config.toml
n_layer = 13
d_model = 320
n_experts = 32
experts_per_token = 2
d_expert = 176
d_shared_expert = 320
activation = "squared_relu"
moe_layers = [0, 2, 4, 6, 8, 10, 12]
router_score = "softmax"
normalize_top_k = true
routed_scale = 1.0
balance_loss = 0.0137
balance_bias = false
shared_expert_gate = true
init_std_router = 0.00603
lr_router = 0.00165
n_head = 5
n_kv_head = 5
head_dim = 64
vocab_size = 16384
norm = "layernorm"
norm_place = "pre"
norm_eps = 1e-05
positions = "rope"
rope_base = 500000.0
rope_fraction = 0.5
qk_norm = false
attn_scale = 0.125
tie_embeddings = false
parallel_block = false
init = "normal"
init_std_qkv = 0.0227
init_std_o = 0.0
init_std_up = 0.0227
init_std_down = 0.0
optimizer = "muon"
lr = 0.0065
beta1 = 0.95
weight_decay = 0.048
lr_head = 0.0069
grad_clip = 1.0
warmup_steps = 200
schedule = "wsd"
decay_fraction = 0.709
decay_shape = "pow"
final_lr_fraction = 0.1
batch_tokens = 65536
seq_len = 1024
doc_mask = false
train_tokens = 258100000
steps = 3939
dataset = "wikipedia_en"
Below are experts of layer 8 (counted from 0) of a mixture-of-experts language model. Rows are named router (the router's row for the expert), up (a neuron's input weights, with its number) and show model dimensions 120-159. Each number is 500 + 50 x the weight over its row's rms, rounded and kept within 0 to 999. Numbers have three digits each.
Before each expert's rows: "comes after" lists some tokens at least twice as common just before its tokens as in all text. This comes from a sample of Wikipedia text that the model never trained on. Tokens count by the router's weight.

# expert 14
comes after: "\n", " |", ".", " =", " ==", "==="
router:434610505599477376403527480481542518568499489515447473465509409528437524636519533489552495484577516571530594509409394516
up0:449538526498561532495446579540578600450476539411617466467456468558499490585461488537441481525399530542560568401562565494
up1:602554435550493571524490473476461444573456528501523470511499480513522480498494399478520480474468488500446453546402418534
up2:549530561464481461470459546463507589573508519598457503469501469446432504526498501620548522504539416528526530573529460543
up3:540511489575495374571544453524497496534485438503480461473380326531437528596480470414526452601447552529504516524440461520
up4:498474556498457491459508455464491503504541556484470415512455550519473557568463518510448497411560580469508414532400573544
up5:467527499552470566416479499469476429516587575501525501524515505451497456552477458582553519465536521535476508571489495532
up6:447582490460496545512444577449499396531518394471588494511560442429597414499464510502534522555524545465555476409502523401
up7:510428455452450522480512520506453547568529506436572555563456492580473573591521507515551468413600495552491503548571467496

# expert 15
comes after: " was", " to", " he", " is", " and", " it"
router:547517474396535574401424490493465483527590516490420495500610518579513516505497443504481473421524441505449471423420511456
up0:522466529464537457493541407510469630499500501507570499484600463535440489481474447566474459477408479453475479422508473496
up1:515479506570477601613431539444526475420490520552489427515465469496489454504449456529439502511425474421450685577413461593
up2:555461409465481540568510575444492523456596430570425452460543503452565510479595516555486530527588413507487469501566561442
up3:512453463616521541458539486534601546462449564545557476516588501509427474488500557534575585440457420396453479463522437443
up4:534556456487483379422460504429463456512374500420433486501583479497467421579559476438486492458504504469529477502534485543
up5:471464488531453403532457476516494511555440473417545548463556387417520541506410442488470482591606446427525563593507561554
up6:478432505453556490571508453564450566530547555399538499477554447411487499540465464486490457472417535488443506460451621455
up7:461480530472550433526470451507480498511511534542500487507597464504483494448467565473491479482529472510535484487528467555

# expert 22
comes after: " the", " a", " and", " an", " The", " most"
router:463529480419517511420547529474509423547412481455470407437494568450443469446489561491416511553530562546503549382572583472
up0:591526467457562474603586470541510442554575418519440658509559570461481490568498465450487489513524452466520491463459524426
up1:576567419548460445553533528520496535521586416383502529509497534505436501525497536498545514489429529506488502483499510504
up2:519559488514439422578501466547522547565443520478456549540482574510556518450522449542486491544514606502468442385484514519
up3:593464457511501476561582570511478434515553515533544443533501493419449473540508559485569517545522376513389558544429530500
up4:485475475496523509477442524436480514545527510552537519496571440509540519555465523478472492470462500515516540426574606408
up5:442421452514498434514462499446498464545452415539509526518528403456478419549463525515471531539535468518495399410503466512
up6:608494582407484485445552507518525462445441545491507552537513472455572497533484461471540542529406468531501493406488529483
up7:517503487483523466424462524453529475523486509529463523412629611485534591540526421454568412530485520529497429562485431444

# expert 11
comes after: " as", " with", " of", " in", " is", " for"
router:497461547453549487472400556537439423542418512527581474497524528504446493489494484475476623430573459561455483452490605472
up0:522454475504457444537446554455464588456397478504541452451523443493444532485562421489458533527497489368505466476494544449
up1:498492488527471532458522501561465439493474505659517495511491547538474525559508552555547485523483459648430452559502487570
up2:400489508450517486591482490497485561508458411521523474545538470525478444542506461535394495468572514466500514558494498488
up3:473550515398567407499524456483454513536471546515483474487539485528506497417516601492507524507506605470533462530445476385
up4:444456502467419476579576555556530353550465577490550508508460620450497475514435471483526466513476505537541527438510522444
up5:456596471581511429507539399534509558505394590533473491529613504421539578471517471513522482444437475457471453369491536546
up6:464534528511437612374544541479495523558434450478531485493378487524502483406496508462507454567571505472510506604569389556
up7:519489525419545505483502470548456512507507589506486445538467585491423538463528489483471540500565577477594561602523463529

# expert 30
comes after: " the", " a", " c", " his", " an", "'s"
router:518649541521490523536500472512545498550516378505407478492438423531567512586509495487490425551401531523533474461450520432
up0:575522572503541436502399478531506470542508486551548447605573558441550552556520492469482472529480518470507470550479489510
up1:572459570634518548479412557559548544553518555453496513477432465553444470529476488540475515466512455492567451541491555430
up2:552506575517537481558457491471485419472537463541546532535558492494523586554494485522463519500517425548556448580515528445
up3:427501528554480624487443474517488451535429427591575517520483500532514551502473458536437569468552573511542496564545462488
up4:468466472485439554545516435443487482511485469558448530516457432462506564359473517528457538478440524448439493549435524470
up5:397527588457538462556505496518518466468449515428463438482527582447575521463505622491430447519504455518555562443489546408
up6:424560487615576464398495543464507430498499506499509492544458403477581481511514503630447533454529545554454494569517553398
up7:532470510521572635524440594440521477586525456476514574533543414454489510529515509532469535470439549499562353514519515540

# expert 21
comes after: "\n", " ", "-", "\n ", " 1", " 3"
router:388503523445412495526495514504511551517476466460516436474497509488468465494484523460480491570544551500531541505469518561
up0:538499452488519464452539505419554574608485473465467599461504507456455448493524506485522462458524428503464517418547488544
up1:350577447525469417563590535526500472519541552552435545474531543510443466520498489559492479437460472528462493529464489457
up2:485463551482539379469633487491534514573520462513394512577558533524518490454518511476620475490506479502526430488451503392
up3:527459488506456472523500551529435505503459566564509488514474412522497476464515461514541540537579601502449535448620475499
up4:499566558471513432510577475460551456538468498517475523537520438465438455525483425494452480533481519481486453503495445568
up5:457508581503529396562410532561590505496538537434623520502559499571531539434513472478496542488458476468495437502451532465
up6:578477489369495482506536523506486456456536596488442479466470513529471479492511576473501470524439615442536508478494406483
up7:569499514419530548497514534482576554511490462556491492565466468532550449513504516563552522531460501483506463417434390456

# expert 20
comes after: " the", " a", " first", "'s", " his", "|"
router:506641498496549480579398481556465486462484404586411497514478594558497537479497450493500482558490434454464462484556501559
up0:484399524544392537555589476442498521536469513511432525533436441469573435528566475502543531491521479535513534456420510485
up1:391542505464449487471519522472515453582475575536446505467538486530481558419545459488496511579510490534510513518535508600
up2:543425549446436546561465522489557471438510536419438569431533503490602563562497501479508505517422510497431486431433476533
up3:540470450536547483487536475527473503554449520471535567501426415508596452470501489506468549418522513573567505485478494467
up4:599463532448389449491472539534501479578448569499521498497537522513546488542491462490467514509442447487433546445571532559
up5:480472495585451556466656494599570538504510449464535551525529466502509517453508515548451472476544467627495479499578461551
up6:439534601458445496542467569485577409519500394533448550568527429511558556588547453482542501592540529470547500509558460479
up7:591530489487564461500520575440520486576540529557559517522417413459584594514513436505546497513564520434468490553475487512

# expert 24
comes after: " |", " to", " and", " \"", "|", " un"
router:600538502439585490504481424543576438530564522445547608631566459580501522566504598561530502517489480468572377525423500481
up0:473516599465465487498533437551552498478469530483502578490413522483435548444545485452543561508484536462465445480428507521
up1:533404480443534563445440506487530478528592514512585425443549503476479495575474494631469504522462491536524516546436536548
up2:521488477517560476563436536440590423499490581573505558447543508472422438589475521486615508469479533431424408560464519575
up3:617524524535473492416435449500511389509523417472567459525524508562438555590460487497557519472400457571554480408463512465
up4:617482495406521508482477504538435535527517539502586604470503501504441559500459440525498403557462449507523466495509443558
up5:568437528455488522425534510427521402521491564483576520495594557616500408568523531518432473610498475521494460490528566477
up6:554499513430579497455547474457504356436547565549564522577604495530472544500547618550530428511493518589462510492558471531
up7:561459544480503507557544482551586454483510418432510459459504582456519393489477582504582505473506483525461525494472496640

# expert 0
comes after: " |", "|", " /", ":", ";", "″N"
router:620486491432548592441461484533537549467466488574584435494481495460449522468523530500438469403535611454620446454469517501
up0:493471453523459460470529520453463450548563485439496570429572541470619417589517516452477472549542421589553468471515464473
up1:535517490538600467530478458498532527458522483427440508515476417513478491491442502409592423456525507579504532522534415604
up2:519564504587469611593467544502527422517430505453511507505554517464593508481535507509435456431481448456515604464394400509
up3:465518607476522462578524490473513528487481560471565444475538528484431511531534604450517413515511501483466565507485471416
up4:514493588550534588519476561494501514520475505549525559453511534498582475453484474517562549455555446488404608495493476531
up5:444559490456517487498572512556592424478474526594497483489494495422485470469595480514514389516455535461547495454449423500
up6:396479525512544423516545534496479486592477522536510529442492409523501541519449513474463557526525448471508488452501588543
up7:581522458580522491433516540540499535456435435510481453503487553500553434505521542488525544451461535602594583534465535472

# expert 2
comes after: " ", " 0", " —", " 1", ")", " 2"
router:472501446519521519494455503497477447458510437551497598479520565473440467436449435547467480442509514481538464423496529471
up0:581416470432573516547506510516400593505510490516553466460591483481493552334494541630562477419405563445482495530566537483
up1:478535522521521598517479540603576467512541473534536440500452510551456544477541538502593570552517468513528482572557521503
up2:438470375526565464383464505532553522435579465558539546510495564513505517509520525479507517403548440460449490479497442543
up3:549438479482411513523478476463498473571569551486477540535503535574533467495504450482497466514544544520471495508590521476
up4:432547564504512465449577488502428561467447573566468432599480537580501565515533473567548445404475527525435566472487466473
up5:489463439475508471487543606619564668495570512504508551528578381413397528471480534539600505515523597532481503596484488500
up6:481413502521527546448370487574554454510497488459440620588491432542398570460509535541448460522447527533449598458494396527
up7:574462452610494503451510497540501455522504507601444538453541473479485527479553542556459490544580499531541460529459468506

# expert 3
comes after: " |", " w", " Sh", " l", " s", " r"
router:565460507622526426533561469571504491513482520558519513442631467556537473524596506473458564442433581480515506369584499518
up0:560467470530576499437458507517541494553544519639449478501436515492525526423505492473603494433506421588505538460538559471
up1:623624462496606465600486567544513535561556550486503524520459525555473496509521453429500504476547493493623481495508446577
up2:524470489523539494505553486566469444460503493438622545491510499513581523570516468512523445469419403487607532508441481520
up3:530455495518513441425451469450526588449545438467625485504536467514485543431537575456443493437512542536450479443572588454
up4:520585478560514423541448528460535472489545430515549473471505568565566415564622464543492659483584584562445427496548510374
up5:553509516458515472444464527563437481470500569453456522455557537430523470602547458564520470416485428484507424499532459511
up6:490426510484595479483500536546498490529491517473540579527495506641456456460526469399403558524431463548458530488468528513
up7:510571512489514476471515571510531403440554462501478587452489539504617554586454520545602479433529610449542439523452534543

# expert 19
comes after: " the", " |", " a", " The", "-", "|"
router:475521478445622452529490458484472562559500506452517456549544502496437511509488490530522566474403527532495450534556573587
up0:482516427498482431462495530441553488469512525537520506507494520459508453526466546544457488566519485517485516373512421566
up1:461487464493576552525424563500421549580450517514459470457486471589522563407571490452525417477609390570515479637566485506
up2:513558532443541529553442458399548530606525539456546474462493515450602491485525477476574526462489518469393546521516510547
up3:482583500479455488502432510547459435483450540508486512540567463591534514516493484552533598545570521594488529562469569532
up4:578449507447516628510457463459409484550569391577508442467403436516535491418548495484550488486481549519538508572489518481
up5:508549472504426394483580524517471479505536472488573575475522525537542546572414502510471503499467543470439480520479591485
up6:503540485530525528445419432444484490476568585529544550447488585594451570489522529549605522543518536556477476576434505558
up7:483553571512474480399471408487510481554527505447598528547563417467422507538479537468493446574488487421471384444509453560

# expert 10
comes after: " of", " in", " to", " at", " for", " on"
router:447546501487486463426477500462432532525475558559510463442535518458462471467440506418463572494633470566480496541504536565
up0:551532457516499538605551433590478491521556617556512467463436508466488514553476492496550476477395532545440497499470433436
up1:416447562489492592532460478562424586514542462449438425531497553546498539555501574486451530481502491515485458402418452497
up2:540479570521437490403515478492575422508462514475528429498588511458443499379491477488441555412416549524455550490537497536
up3:512514501538485490511591508514455442484456534539531537500492561543436481570503529515472500422515502447485551456559516582
up4:452394512510515479529455461458493562544546412444538461578521504464388518509471457506441396392502527461496618595531433509
up5:509505497527500509530480542532547421414560479465479511426428448540529411549504548417511398612486500583463474416405553464
up6:533450556402482530379508494529523499471459397524528516558535462506529470486509551530583471484534559528521520489528523550
up7:416417492591502478399520434536532523597516497459515470535541489480542514507491507458502562448485474480460464450511474550